python train.py --balance_bias=false --router_bias=true --lr_router=0.00233 --beta2=0.95
Below are experts of layer 5 (counted from 0) of a mixture-of-experts language model. Rows are named router (the router's row for the expert), gate (a neuron's input weights, with its number), up (a neuron's input weights, with its number), down (a neuron's output weights, with its number) and show model dimensions 0-127. Each number is 128 + 24 x the weight over its row's rms, rounded and kept within 0 to 255.
Before each expert's rows: a language model's description of what the expert responds to; "comes before" lists some tokens at least twice as common just after its tokens as in all text. This comes from a sample of Wikipedia text that the model never trained on. Tokens count by the router's weight.

# expert 39
Description: Paragraph ends and rows
comes before: "|", "==", " The", "===", "-", " He"
router [110 175 172 129 172 139 179 131 203 151 141 115 115 142 115 146 112 162 128 137 107 129  91 129 156  88 150 108 108 152 123  92 157 132 151 125 130 132 100 145 121 111 143 109 124 103 141 172 112 109 137 143 158 130 120 112 134 153  97 151 138 153 101 114 130 138 178 120  99 143 135  95 106 147 132 141 106 138 121  86 120 122 140 118  79 119  93 135 110 126 129  94 111 126 113 187  91 152  77 134 167 142 150 153 101  96 142 105  98 138 118  99 136 121 150 145 149 136 172  96 131 129 139 126 109 108 138 166]
gate0 [133 140 123 163 141 164 177 102 148 137  83 121 138  98 144 189 140 147  98 125 133 152 102 116 120 113 101 107 126 113  82 118 160 118 171 124 148 168 166 104 156 135 137 125  91 148 117 156 124 129 151 108 115 166 135 108 176 110 112 125 150 161 127 147 168  95 123  94 121  95 112 124 121 137 105 123 136 169  82 146 135 123 115 152 138 149 107 155 126 133 122 109 144 128 146 163 111 119 135 125 119 153 112 114 137 118 103 127 177 157 115 107 138 164  97 185 109 168 107 113 144 154 153  82 146 137  94 109]
up0 [206 166 152 184  89  73 131 110 119 135 148  97 104 127 141 104  98 141 106  91 144 169  64 123 126 113 139 133 111  96 153 129 126 135 116 123 155 143 118 194 128 135 141 107 137 104 148 137 108 136 120 106 131 134 130 125  75 140 143 131 130 150 112 157 131 141 157 109 137 103 155 108 124 127 142 127 102 114 135 167 119 131 167 124 125 147 112 144  91 147 144 122  94 111 131 181 146  94 102 131 167 161 102 151  84 136 117 120  80 157 144 103 141 122 139 124 117 148 129 116 112 143 162 123 109 115 143 139]
down0 [179 111 115 144  74 155 195 108 117  82 135 116 151 132 105 130 134 158 162 105 104 131 135 127 102 129 118 141  96 106 167 205 141 138 129 104 100 139 164 122 154 141 179  79 153  93 115 145 117 117 133 107 138 115  98 152 108 143 142 131 130 142  81 112 113 138 134  88 146 148 104 104 133 136 121 119 101 101 114 141 145 117  86 112 150 103 129 154 138 126 114 174  69 119 109 111 146 106 146 110 128 117 129 132 126 163 148 135 125 125  92 114 127 152 150 124  83  79 124 125 130 107 139 136 132 140 115 139]

# expert 37
Description: Roles and institution nouns
comes before: " of", ",", " in", " and", ".\n\n", "\n"
router [131 142 149 141 130 138 100 114 178 142 113 116 127 142 105  95 133  88 109 162 110  90 158 158 160 126 118  63 138 151 153  95 144 122 134 110 115 136 128 117 117  92 143 139 107 104 146 163 102 121 132 104 103 115 113  89 105 134 125  88 144 152 114 122 116 140 167 138  90 111 118 129 139 130 139 131 121 124 130 103 158 146 135 108  77  65 139 161 125 109 115 100 151  89 117 173 152 143  98  80 177 124 129 108 105 153 121 191 115 114 111 129  87 114  94 111 160 124 103 127 137 109 142 136 111 116 105 161]
gate0 [134 144 147  80 147 109 104 114 133 109  67  82  93 140 109  89 143 110 102 122 137 151 166 127 143  91 125 134 117 131 137 102 125 128  92 153 133 111 100 162 118 142 161 125 104 165 133 116 169 114  81 103 108 127 162 154 133 132 102 104 118 178 151 111 108 133 123 154 131 107 168 163 162 108 132 160 154 118 123 142 117 118 149 113 117 111 126 163 112 142 115  72 111 150  96 156 134 145 129 127 181  95 110 119 103 133 138 190 148 137 138 110 135 154 118 108 121 113 107 166 124 153 105 175 104 149 135 126]
up0 [116 118 156 121 100 145 103 103 114  81 158 128 106 145 140  80  93 145 133 121 128 149  76 114 140  88 127 140 104  94 155 125 139 111 119 106 101 120 138 132 156 138 113 127 128 119 147 147  99 120 146 132 149 113 132 119 125 170 142 140 127  57 135 202 116 134 140 152 163 135 149 124 149 132 117 130 124 142 128  59 154 164 157 173 132 105 128 157 132 128  97 162 129 100 127 159 122 138 114 115 127 150 101  99 154 106 127 118 122 146 105 191 133 143 137  90 135 107  98 152 150 159 148 128 176  94 117 128]
down0 [158 137 182 152 122 131 118 150 101  88 138 144 124 124 132  88 111 147 136  85 139  78 168 158  85 103 165 147 134 119 104 111 120 135 103 111 111 165 172 112 148 132 194 139 128 170 120 111 127 127 112 169 130  98 124 120 157 135 157 155 109 135 101 111 152 131 131 102 137 160 104 110 118 135  85 117 138 111 134 140  72  99 108 129 140 139 111 122  88 126 150 126 164 146 124 136 141 105 161 140 148 153  79 126 181  86 124 129 112 143 135 122  93 173 119 125 123 133 132 120 132 171 137 144 101 108 118 102]

# expert 53
Description: Ordinals and table cells
comes before: " ", "|", "-", "0", " a", "1"
router [159 127 137 164 140 170 101 102 125 122 129 124 113 142 112 110 131 105 134 148  90 117 130 151 138 103 162 114 124 149  86 115 145 174 134  98  91 125 128 118 130  66 104 165 123  82 104 188  98  81 120 127 148  84 112 141  77 127 100 131 145 127  95 100 178 132 167 127  78 118 119  84 139 133 131 116 125 127 133 128 125 165 135  99 124 106 123 140 147 113 115 107 139 121 120 103  95 136 106 134 148 129 158 118 121 117  93 105 117 113  95 110  89 158 132 149 140 126 162  98 151 107  99 130 126 100 100 167]
gate0 [131 122 103  99 156 123 140 110 103 110 121 155  94  95 118 138 151 109 110 139 134 147 106 149 112 125 130 119 152 124  98 142 158 102 121 135 108 105 142 129  88 150 154 161 163 112  89 110 121 146 125 122 117 146 143 152  97 104 120 102 184 139  72 122 118 135 136 133 170 154 108 113 145  82 102 131 164 164  73 139 141 177 127 116 145 135 126 151 131 188  92 113 121 128 119  81 140 102 126 159 104 121 113  95 121 145 128 176 109 102  85 110 156 109 117 176 101 142 135 114 121 108  95 141  84 106 122 113]
up0 [153 180 131 114 122 144 193 112 103  76 110 108 126 184  88 134 137 102 111 154 102 107 175 103 124 137 159  99  95 137  89 191 156 114 138 134 160 123 114 127 132 124 178 147 129 109 137 158 155 146 103 160  96 112 135 116 151 119 136 107 157 135 128 115 127 122 151 117 128 127 133 113 131 105 153 117 172 120 118 125 123 135 153 121 184 146  83 142 115 111 176 122 114  94 102 151 107 140 163 135 114 140 119 164 132 131  94 149  88 124 119 174 126 122 129 159 134 135 148 129 145 136  92 113 141 120 109 145]
down0 [138 143 119 142 138 182 143 141 156  78 101 146 124 144 115 157 104 127 112 139 140  94 140 134  90 132 133 141 130 146 171 136 154 177 149 153  94 102 151 110 125  81 115 150  95 151 119 112 126 130 151 153 101 115 121 114 135 112 112 152 135 107 106 136 106 134 146 110 146 120 123 113  48 168 144 115 112 177 139  93 127  91  99 113 149  98 101 140 116 161  97 138  94 129 158 155 126 164  71 101 136 138 103 127 128 145 159 105 146 117 165 108 154 136 128 150 170  89 122 130 114 117 134 132 107 137 123 171]

# expert 33
Description: Table cell pipes
comes before: " ", "–", " —", " –", " N", " January"
router [115  93 184 126 138 140 123 124 113 145 137 140 113 121 133 128 120 135 102 152 120 113 154 167  95 114 163 129 116 128 117  71 152 150 162 116  79 155 118 119  98  86 117 168  99  90 131 145 104 117 149 119 170 110 126  78 103 119 110 152 173 136 123 123 130 137 171 130  72 173  92 115 162 123 158 141 120  94 150 128 139 155 133 104  99  85 116 141 135 120 107 102 179 111  80 127 106 151 131 110 136 119 141 131 114 154 152 143 107 119 114  96 135 117 127 138 168 142 119  91 136  87 110 115 116 129  93 141]
gate0 [125  84 138 111 137 100  94 140 105 105 108 111 141 121 161 125 114 137 112 147 114 135 146 126  98 151 162 124 100 135 117 109 157 196  82 141 141 111 141 113  48 120 101 129 154 131 117 178 144 109 133 145 121 133 146 105 150 130 115 131 129 109 151 155 107 144 165 152 186 147 129 104 144 102 166 188 101  95 135 105 156 114 111 126 134 117 159 117 137 114 127 143 148 132 126 127  86  84 156 123 142 127 110 124  82 100 104 124 112 137 130 152 158 141 140 106 175 146 130 109 119 149 114 154 116 103 167  99]
up0 [183 103 105 136 103  84 145 120 129 129 128 103  88 177 109 147 126 127  83 145 130 159 157 123 137 162 141 126 133  93 111 177 122 134 132 113 113 113  96 142 190 113 151 139 137 140 121 135 154 180 121 132 123 109 129 114 129 156 148 110 142 105 137 131 150 150 141 170 155  96 163 122 141 123 135 140 141 176 155  78 168 115 142 137 131 142 122 151 141  93 156 128 112 142 166 130 134 131 154  98 146  98 132 145 150 144 115 137 122  93 129 175 104 198 139 136 117 114 144 141 104  63 140 114 112 145 121 127]
down0 [150 142  95 146 108 138 129 193  73 103 110 194 136 157 127 127 143 150 139 158  99  99 138 120 117 131 142  91  99 139 105 152 175 138 105 148 130 143 123 123 122 141 102 134 154 112 129 129 122 133 131 113 108 121 133 114 145 208 147 118 153 160 152 129  92 155 182 107 127 141 112 112 117 113 122 113 155 162 122 157 146 139 181 123 132 120 128 112 123 116 171 150 123 177 124 144 110 108 147 104 167 133  99 122 123 141 128  84 158  88 127  90 151 125 165 112 103 141 117 122 155 129 106 114 156 145 108 146]

# expert 10
Description: Table fields, coordinates
comes before: ",", "\n", ")\n", ")", ":", "–"
router [141 142 142 154 146 154 104 152 140 148 134 152 107 145  89 158 107 116 135 148  92  89 133 155 157 109 157 105 128 153  85 113 161 169 154  94  89 143 115 116  93 110 137 150 109 105 107 153  84 131 143 108 137 106 106  91  84 121 129 139 138 146  91 107 125 140 192 127 116 160 130 127 119 158 141 118 115 102 137 108 131 139 144 111  93  76 131 160 146 118 107 135 202 116 136 147 146 153 103 113 157 136 169 113  97 136 130 174  96 106 109 147 103 116 121 116 160 135 134 106 146 110 152 114  94 126 139 148]
gate0 [148  66 135 126 167 116 121 130 144 124 111 119 136 125 180 124 131 161 131 134 135 139 117 116 127 151 103 114 154 124 121 143  93 134  98 124 129 137 115  81 130 155 161 170 143 156 130  89 155 118  76 151 126 125 163 109 120 148 115 141 172 161 161 154 122 127 126  76 113  70 145 157 106  98 121 171 146 170 144 134 119 127 110 123  92 125 122 131 137 189 112 131 115 118 120 173 143  86  98 127 148 137 152 115 116 137 124 136  98 143 134 116  84 139 143  80 123 109 107 147 147 160 142 130  77 116 104 100]
up0 [124  95 142 144 138 104 110 118  91 106 137 171 128  85 119 113 160 135 140 136 131 124 110 136 125 100 127 105 144 175 116 182 125 134  99 121 122  86 169 155 125 133 123 134 102  95 138 110 137  90 150 150 154 118 134 101 109 141 131 140 143 113 147 141 101 145 141 158 133 114 136  78  90 209 133 151 128 122 131 131 146  70 141 191 124  84 160 137 128 125 148 126  98 162 116 108 149 113 128 102 125 122 127 129 112 115 120  98 111 105 177  96 147 129 129 106 118 124 126 152 127 159 144 152 195 145 129  99]
down0 [161 136 147 116 124 106 111 150 112 134 101 113 149 108 127 167 114  95 130 105  92  75 142  99 144 131  83 131 114 157 139 116 134 101 138 146  94 115 102 129 130 117 129 122 132 145 114 109 108 137 110 136 119 110 139 111  99 168 141 132 129 100 126 162 154 145 129 164 172 128 106 114 138 162 128 103 119 154 136  88 134 138 134  96  78 121 134 117 114  74 101  81 108 140 125 108 167 161 154 153 112 107 127 159 160 152  47 133 145 114 135 155 144 105 118 139 125 128 120  98  94 210 141 157 140 132 126 131]

# expert 9
Description: Numbers in sports tables
comes before: ".", " |", "0", "20", "1", "–"
router [152 145 127 142 151 168 106 138 147 141 144 164 113 153  97 102  97 107 132 140  95  96 138 159 152  96 146 123 119 135 144 172 148 117 152 119  95 160 110 107  95  89 127 165 100  99 132 182  63 117 148 119 147 106 101 106 102 100 125 131 132 132  93 110 122 143 171 127 100 159 118 122 141 150 120 125 120 113 151  95 137 138 150 101  78  76 110 154 143 122 106 118 151 122 130 170 112 154  86 139 152 159 163  95 113 142 129 145 101 113 112 138 118 104 117 107 172 155 138 138 142 107 149 104 111 107  96 144]
gate0 [ 93 118 119 155  88  86 111 139 120  93 141 102 167  91 141 126 163 138 150 113 100 138 102 103 120 113 107 140 158 101 184 143 146  94 147  87 186 109 156 142 111 144  93 124 124 147 152 137 116  96 103 146 108  94 133 100 143 162 124 112 143 168 157 144 129  89 142 103 125 152 156 116 144  91 115  92 127 170 114  90 142  98  98 171 161 164 121 130 135 168 104 124 137 146 145  94 126 151 127 111 109 120 115 142 131 110 118 130 138 125 107 109 103 180 125 107 139  94 145 121 113 133 105 133 112 159 119 168]
up0 [128 182 119 122 109 187  84 158 108 136 121  85 155 149 103 148 107 151 128 121 137 122 110 102 133 147 142 126 185 135 130  85  94 103 136  92 140 142 120 108 183 114 153 122 130 111 146 137  99 126 111 122 148 133 156 144 138 165 110 101 151 105 121 140 145 145 148 162 103 114 122 110 146 126 101 114 127 133 140 132 144 143  62 130 119 122 151 151 122 125  99 105 135 177 148 146  65 137 139 133 125 116 120 130 158 185  92  78 110 105 125 141 135 128 102 117 119 119 131 111 114 108  69 131 155 141 100 108]
down0 [134 123 151 128 123 135 145 109 130 108  98  85 120  81 161 100 206 148 106  99 115 119 133 155  76 104 144 109 103 125 120 140 127 130 113 124 152 106 135 138 101 126 136 103  83  79  89 150 130 126 107 112  96  89 112 151  81 144 124 199 137 118 129 170 129 146  96 121 130 145 132 120 129 139  97 103 139  96 147 111  95 126 127  93 129 157 128 149 148 131 114 133 140 130  87 186 118 135 109 101 100  96 130 129 108 108 135 123 148 114 148 118 103  90 154 131 101 155 125 114 159 124  88 116 140 121 146 162]

# expert 48
Description: Months and infobox nouns
comes before: " |", " of", ",", " to", " in", " ("
router [142 148  99 121 129 128 124 118 153 124 123 102 137 130 112 156  84 118 108 150 127 122 131 134 123 128 124 112 110 127 100 143 124 146 138 155  93 101 127 106  91 105 113 100 178 117 107 191 123 164 139  90 146 103 138  70  81 112 124 110 139 124  83 107 145 159 162 141 128 157 137 134 131 122  87 184  92 108 125 124 178 118 127 111 108 100 119 160 122  98  66  93 154 116  85 133 158 143 128 151 150 135 133 125 120 142 148 117  76 126 128 120  88 145 146  97 167 146 144 116 144 113 146  90 140 106 101 141]
gate0 [134 127 122 132 140 143 156  95 107 125 117  74 158 164 136 173 125 143  84 138 144 104 158 137 104 137 108 118 106 102 114 130 133 150 107 155 166 137 129 159  94 117 125 104 172 163 138 153 140 128 143 100 153 128 181 162  86 117 184 108 101 131 138  89  94 103 151 134  94  89 157  90 138 115 130 123 136  96 111 117 125 103 148 157 151 157 118 138 100 160  88  89 131 124 101 149 124 118 148 146 155 136 166 166 159 124 116 149 118 135 154 142  97 116 130  82 133 121 150 102 112 159 155 106 106 105 129 131]
up0 [178 146 142 153 134 121 114 152 125 150 109 125 141 125 140 114  98  80 127 109  86 129 107 142 177 148 137 184 115 115 147 130 123 162  96 128 100 141 124 161 112 100 132 142 114 120 131 112 123 135 100 141 156 124  91 165 152 147 131  97 135 145 179 126 118 173 149 113 144 138  97 149 149 126  92 113 128 189 126 157  84 171 144 104  99 101  89 147 122 139  89 131 139 119 166 121 144 114 112  90 124 110 100  98 130 180 118 128 108 141 123 113 124 167 136 102 161 116  95 156 109 129 134 166 139 144 162 100]
down0 [120 138 125 115 135  86 131 148 143 176 102 131 132 138 144  85 164 111  91 106 125 162 182 118 147 159  93 143 119 131 132 155 146 130 126 121 163 104 126 131 115 109 131  75 154 159 101 115 120 133 105 104 119 114 174 105  84 147 208 137 119 103 127 106 125 135 136 136 125 108 146  86 118  94 145 120  99 153 128 135 134 149 134 164 151 126 118 162 115 169 142 114 111 109 160 148 202 123 134 105 102 118 120 135 119 153 164 150 114 111 134 149 144 150 117 154 135 148 154 170 131 117 166  90 110 132 106 126]

# expert 3
Description: Prepositions and table separators
comes before: " ", " the", "|", "19", " a", " his"
router [140 122 107 137 138 146  96 111 156 119 112  95  91 121 125  97 131 108 156 140  90 105  94 164 115 156 126  50 126 140 139 127 150 144 101  94  87 133 140 106 106  94 123 133 138 120 134 156 134 138 159  84 116 107 111 103 132 146 107 119 173 119 112 138 107 153 115 113 111 141 116  73 145 139 113 108 121 106 154 167 103 105 140 111 112 103 118 148 160 144 121 169 176 152 122 169 113 120 128 147 129 136 151 146 122 144  74 156  94 121 114 105 111 147  69 142 185 148 116 151 148 132 114  96 127 142 105 131]
gate0 [163 117 102 167 154 114 132 123  59  87 137  45 138 125 114 129 140 117 125 108 127  95 122 131 164 155 103 117 110 160 138 133 141 117 142 122 147 168 149 161 155 151 111  95 156 154 121  80 153 122 125 111 142 119 115 160 123 128 123 118 136 118 164  83 106 143  92 131 111 142 153 120 186  92 131 175 131 129 125 149 114 146 103 136  81 108 105  99 119 181 114 143 106 130 149 108 136 111 155 111 110 129 137 119 126  94 144 122 115 118 119 134 151 114  94 118 145 148  99 133 146 101 126 112 181 130  97 137]
up0 [ 85 204 135 117 147 104 175 123 159 167 108 138 113 150 150 118  81 112  99 120 145 131 151 101 127 113 106 139 110 137 121 137 124 117 119 145 120 112 112 107 121 151 113 122 142 109  88 198  93 118 133 105 109  87 103 122  88  77 151 104 132 118  75 102 140 181 149 112 142 131 142 107 145 112 145 136 127 132 134 154 121 125 110  94 117 126 129 143 121 122 140 127 115 121 146 156 124 113  90 153 118  95 122 129 141 127 129 100 136 118 165 108 122 160 125 139 116 120 168 139 124 114 104 167 133 134 215 115]
down0 [117 149 116  78 166 146  72 129 104 104  85 136 143 127 130  98 142 144 106 143  87 118 165 148 106 156 144 112  94 113 146 136 142  92 168 137 121 128 166 108  89 133 146 106 128  68 151 125  89 118 105 184 143 128 163 129  95 157 148 110 130 155 131 126  80 130 110 128  93 111  96 123 130 135  89 114 110  92  86 117 126  90 128 120 145 162 126 132 132 145 126 146 162 135 116 138 121 118 150 127  98 109 145 102 144  75 116 156 144 143 105 138 141 110 138 164 117  78 136 143 150 125 139 163 133 161 126 117]

# expert 61
Description: Time-period nouns
comes before: " ", " of", "19", " he", "20", " \""
router [147 151 118 153 147 128 100  88 156 126 154 138 121 131 113  98 104 126 107 146  91  93 123 160 154 120 161  84 135 144 115 108 143 108 171 100 104 135 113 134 115 107 136 125 128  93 124 142  43 109 128 116 124 144 122  81  96 108 148 139 116 120 106 116 174 146 125 122 114 153 140 120 151 143 124  97 111 115 146  96 129 142 152 114  73  92 153 135 143 103  97  61 188 121 109 144 147 136 140 167 157 133 176 132  91 100 115 170  82 115 131 115 141 135 140 129 129 126 113 114 135  97 136 114 130 113 130 128]
gate0 [113 128  91  69 111 131 168  74 122 128 113 120 122 103 139 142 106 122 108 121 152 150 107 127 160 158 175 137 139 126 192 180 106 132 114 116 123 139 109 118 129 148 157 140 121 139 186 145  88 132 113 146 109 141 145 106 154 139 169 106 172 154 104 133 126 151 114 135 105 109 143 149 154 132 116 168 105 120  78 143 138 161 113 165 115 129 146 141  86 141 123 112 100 112  87 155 117 115  95 157 151 143 154  96 118 171 151  94 128 127 147  86 126 148 154 120 115 151 125 121 116 132  94 111 139  92 112 125]
up0 [108 139 111 163 120 122  78 126 107 158 136  88 124 105 135 130 123 144 144 128 136 119 135 153 124 140 152  99 108 108 148 131 139 111 153 116 108 131 180 121 128 160 144 152  66 104 135 156 129 112 114 143 164 139 114  88 108 145 138 146 138 187 132 168 100 155 123 135 150 118 144 113 147  97 108 163 163 128 141 127 122 138 121 115 185  99 137 131 186 133 139 111 125  87 125 110  98  91 157  94 102  96 150  92 131 123 106 163 122 119  78 121 128 133 166 145 108 128 117  84 135 101  74 127  99 163 143 128]
down0 [120 109 142 107 111 128 167 137 110 109 164 121 189 112 126 145 119 127 158 109 103 127 145 151 139  98 123 117 126 105 183  94 134 133 133 119  69 161 165 170 135 146  85 157 112  91 124 100 153  67 147 163 124 124 124 116 131 162 102 155 125 132 151 123 133 133  83  92  90 132 118 138 133  90 159 116 107 143 133 124 129 130 119  86 107 103 136 124 111 156 178 109 134 114 171 172 101 174 114 140 133 120 102 146 118 139 103 129 101 141  98 109 112 126  83 156 151 126 127 139 108  91 122  99 125 138 128 122]

# expert 21
Description: Digits in data values
comes before: " |", "–", ".", "0", "%", ";"
router [168 154 101 129 132 142  89 135 170 130 159 164 122 151  91 135 113 126 121 139 140 125 168 152 135  98 140 133 116 152 156 113 137 108 166 107 123 150 114 103  90 110 147 157  94 113 140 144  95 109 151 131 153 105 110 125 133  78 151  97 104  88 113 112  95 140 159  77  82 134 114  90 121 145 169 137 131 121 144 121 166 116 141 113 119 118 107 125 134 129  76 149 107 114 150 139  96 134 113 138 174 134 161 119 124 189 119 114 112 130  99 137 125  93 108 121 161 168 118 159 126 114 132 103  75 152 112 151]
gate0 [113  74 133 107  99 105 137 131 142 120 137 148 173 108 124 126 147 145 113 156 147 123 149  64 110  66 132 151 109 133 146 166  96 104 119 146 137 150 128 147 120 137 114 109 150 144 118 166 130 135 105 126 129 119 121 167 170 169 109 106 149 130 115 164 146 164 135 130 140 132 175 151 121 136 141 140  97 141 155 148 155 147 105 148 166 146  77 134 141 179 127 202 154 152 128 135 129  89 147 147 107 129 169 149 135 120  94 136 139 142 131 136 101 142 158 117 145  95 119 113 113 165 111 139 137 102 102 101]
up0 [ 97 141 150  71 140  95 130  97 145  89 114 112 140 122 174 135 133  77 143  84 142  96  81 120 157 120 158 159 114 125 107 127 129 159 134  97 135  92 156 150 152 115 131 154 118 141  99 118 156 135 142 113  97 198  98 104 120  78 127  92 108 158 118 117 131 138 169 124 141 116 108 124 151 157 146  96 149 160 125 145 124  89 113 180 162 143 133 124 151 128 178 140 131 104 150 100 145 117 125 128 141 109 134 126 142 126 154 135 130  71 133 152 139 121 119 118 143 141  96 138 129  83 108 128 113 111 125 152]
down0 [121  96  76 143 163 118 108 153 131 174 114 138  93 170 121  99 108 111 129 122  80 129  87 159 103 115 100 118 141 122 118 128 109 155 120 144 149 111 114 107 126 150 134 143 131 104 119 123 105 112 131 139 101 112  87 133 141 132  81 151 171 136 130 129 118 137 146  94  84 136  73 125  84 167 148 107 139 109  98 136 136 123  88  87 110 139 105 108 106 101 121 134 138 183 135 102 153 130 139 113 119 146 147 132 139 140 159 130 151 160 141 155  90 139 114 143  93 123 163  68 144 157 105  98 158 111  94 138]

# expert 6
Description: Clause connectors and verbs
comes before: " the", " ", " and", " a", " by", " with"
router [163 150 174 157 145 126 118 117 163 130 115 108  97 130  95 132 116  94 133 143  70  99 107 148 126 115 160  93 122 168 116 105 154 140 143 113  64 151 118 103  78  89 125 164 131 107 134 155  92 120 139  77 120 139 110 127 127 125 113 113 171 157 104 107 162 113 175 125  93 143 120 115 118 129 133  90 127 140 155  96 130 133 129 109  89  96 128 150 126 129 123 123 154  95 141 165 116 152 111 148 141 127 184 148 102 133 130 143 119 126 130 127 106 117 129  94 179 156 156 115 141 121 147 125 108 101 122 173]
gate0 [123 140 160 161 105 136 130 111 119 117 131 106 174 127  76 110 130 133 110 129 124 130 141 116 108  72 105 143 120 150 100 106 142 168 121 143 163 141 122 123 135 118  80 142 133 141 135 158 131 168 150 169  91 122 112 161 124 174 161  86 133 141 142 122 102  83 140 195  76 140 129 121 140 108 126 103 128 154 114 148 135  61  78 139 129 114  94 113  78 144 123 134 156 102 142 124 103 154 123 104 111 120 127 156 135  80 136 147 107 152 122 106 117 126 138 119 123 162 131 140 141 145 115 123  75 119 139 141]
up0 [123 136 114 100 145 161  60 127 124 101 124 147 202 162  97 105 154 108 106 127 158 134 123 102 116 135 155 112 135  93  89 135 127  71 146 128 165 186 112 144 123 172 137 157 109 109 122 131 142 118 126 161 151 156 169 126 148  94 136 114 103 127 114 148  97 132 141 140 118 133  68 140 109 106 131 113 143 119 162 109  93 140 113 101 129 112 129 106 150 130 129 156  98  81 119 119  88 131 164  84 117 114 121 138 143 144 119 114 121 101  90 146 102 144 114 150 125 141 140 108  88 106 137 120 118 122 160 114]
down0 [151 102 125 127 143 163 120 125 128 137 114 159  81 195 167 140  99  97  95 123 157  66 154 146 164 112  93 153 157 145 172 125 130 105 137 125 133 113 129 103 152 123  96  85 139 125 113 182  83 107 164  95 143 127 108 142  84 153 170 146 118 125 107  98 111 131 106 154 146 136 150 136 166 143 143 122 136 132 135  80 117 111 146 134 135 126 158 152 118 164 155 135 120 169 162 130  97 132 119 163 161 137 114 137 127 130 140 119 163 118 128 141 129 100 129 128 131 148 149 103 144 119 145  93 125 157  94 151]

# expert 32
Description: Table pipes and was/were
comes before: " ", "19", "4", "2", ")\n", "6"
router [162 124 164 103 149 129 126 125 139 161 126 115 120 132  92  99  93 137 124 150 108 116 121 157 117  99 138 141 137 117 146  85 126 140 137  72 126 138 114 141 126 118 128 163 136 101 144 137  73 163 128 115 133 104 129 107 134 131 119 100 162 143 128 126 112 138 162 114  96 128 132 115 151 141 119  91 118 113 178 119 110 160 160 118  85 112  98 134 134 102 109 150 187 108 112 148 115 137 123  80 192 161 130 119 120 127  99 134  93  82 118 104 139 139 105 115 182 131 128 160 122  79 139 109  90  90 116 178]
gate0 [111 132 155 125 102  81 146 106  98 144 101 111  95 139 154 140 138  75 130 120 139 120 120 136 138 115 144 161 179 109 155 116 147 105 141 115 137 123 127 126 144 150 140  82 138 115 162 101  79 121 120 110 165 145 163 141 111 103  98 125 147 115  97 128 103 148 153 137  84 140 143 112 131 125 125 148 133 124 145 127  77 126  90 173 117 135 126 116 132 151 135 129 155 141  93 131 113  59 120 140 141 128 121  73 165  78 127 121 127 145  99 116 121 123 122 118  83  94 168  77  81 115 123 134 123 141 148 172]
up0 [159 121 159  80  70 140  88 141 123 139 126 106 114 149 142 108 173 154  95 164 145  86 144 120 152 103  82 134 118 109 156 130 117 144 142  90 132 128 115 153 146 131 118  93 139  74 164 133  84 126 106 148 171 172 152 161 104 128 112 108 160 135 131 100 112  92 112 147  93  90 102 119 117 107 154 109 173 114 187 161 140 107 148 163 158 122 101 128 122  90 133 127 111 114 146 131 140 101 114  98 135 113 135 123 116 147 134 104 123 123 112 125 118 139 125  73 113 145 132 134 124 105 136 136 139 165 138 135]
down0 [148 117 171 129 116 115 145 124 155 113 102 162 120 199 102  86  85 109 131 115 141 128 104 123 153 105  96  99 140 160 137 147 128 147 144 113 123 158 113 119  99 157 128 179 128 122 106  91 123 154 115  96 140 111  98 110 163 111  95 144 124 150 136 150 122  76 163 118 134 117 123 145  88 178 135 116 102 172 102  76 122 125 153 109 133 106 105 130 155 107 127 118 116 140 157 137 149 159 110 134 107 131 125 109 127 134  90 145 115 124 122 108 145  92 100 141 185 132 121  99 115  67 110 155 132 121 100 109]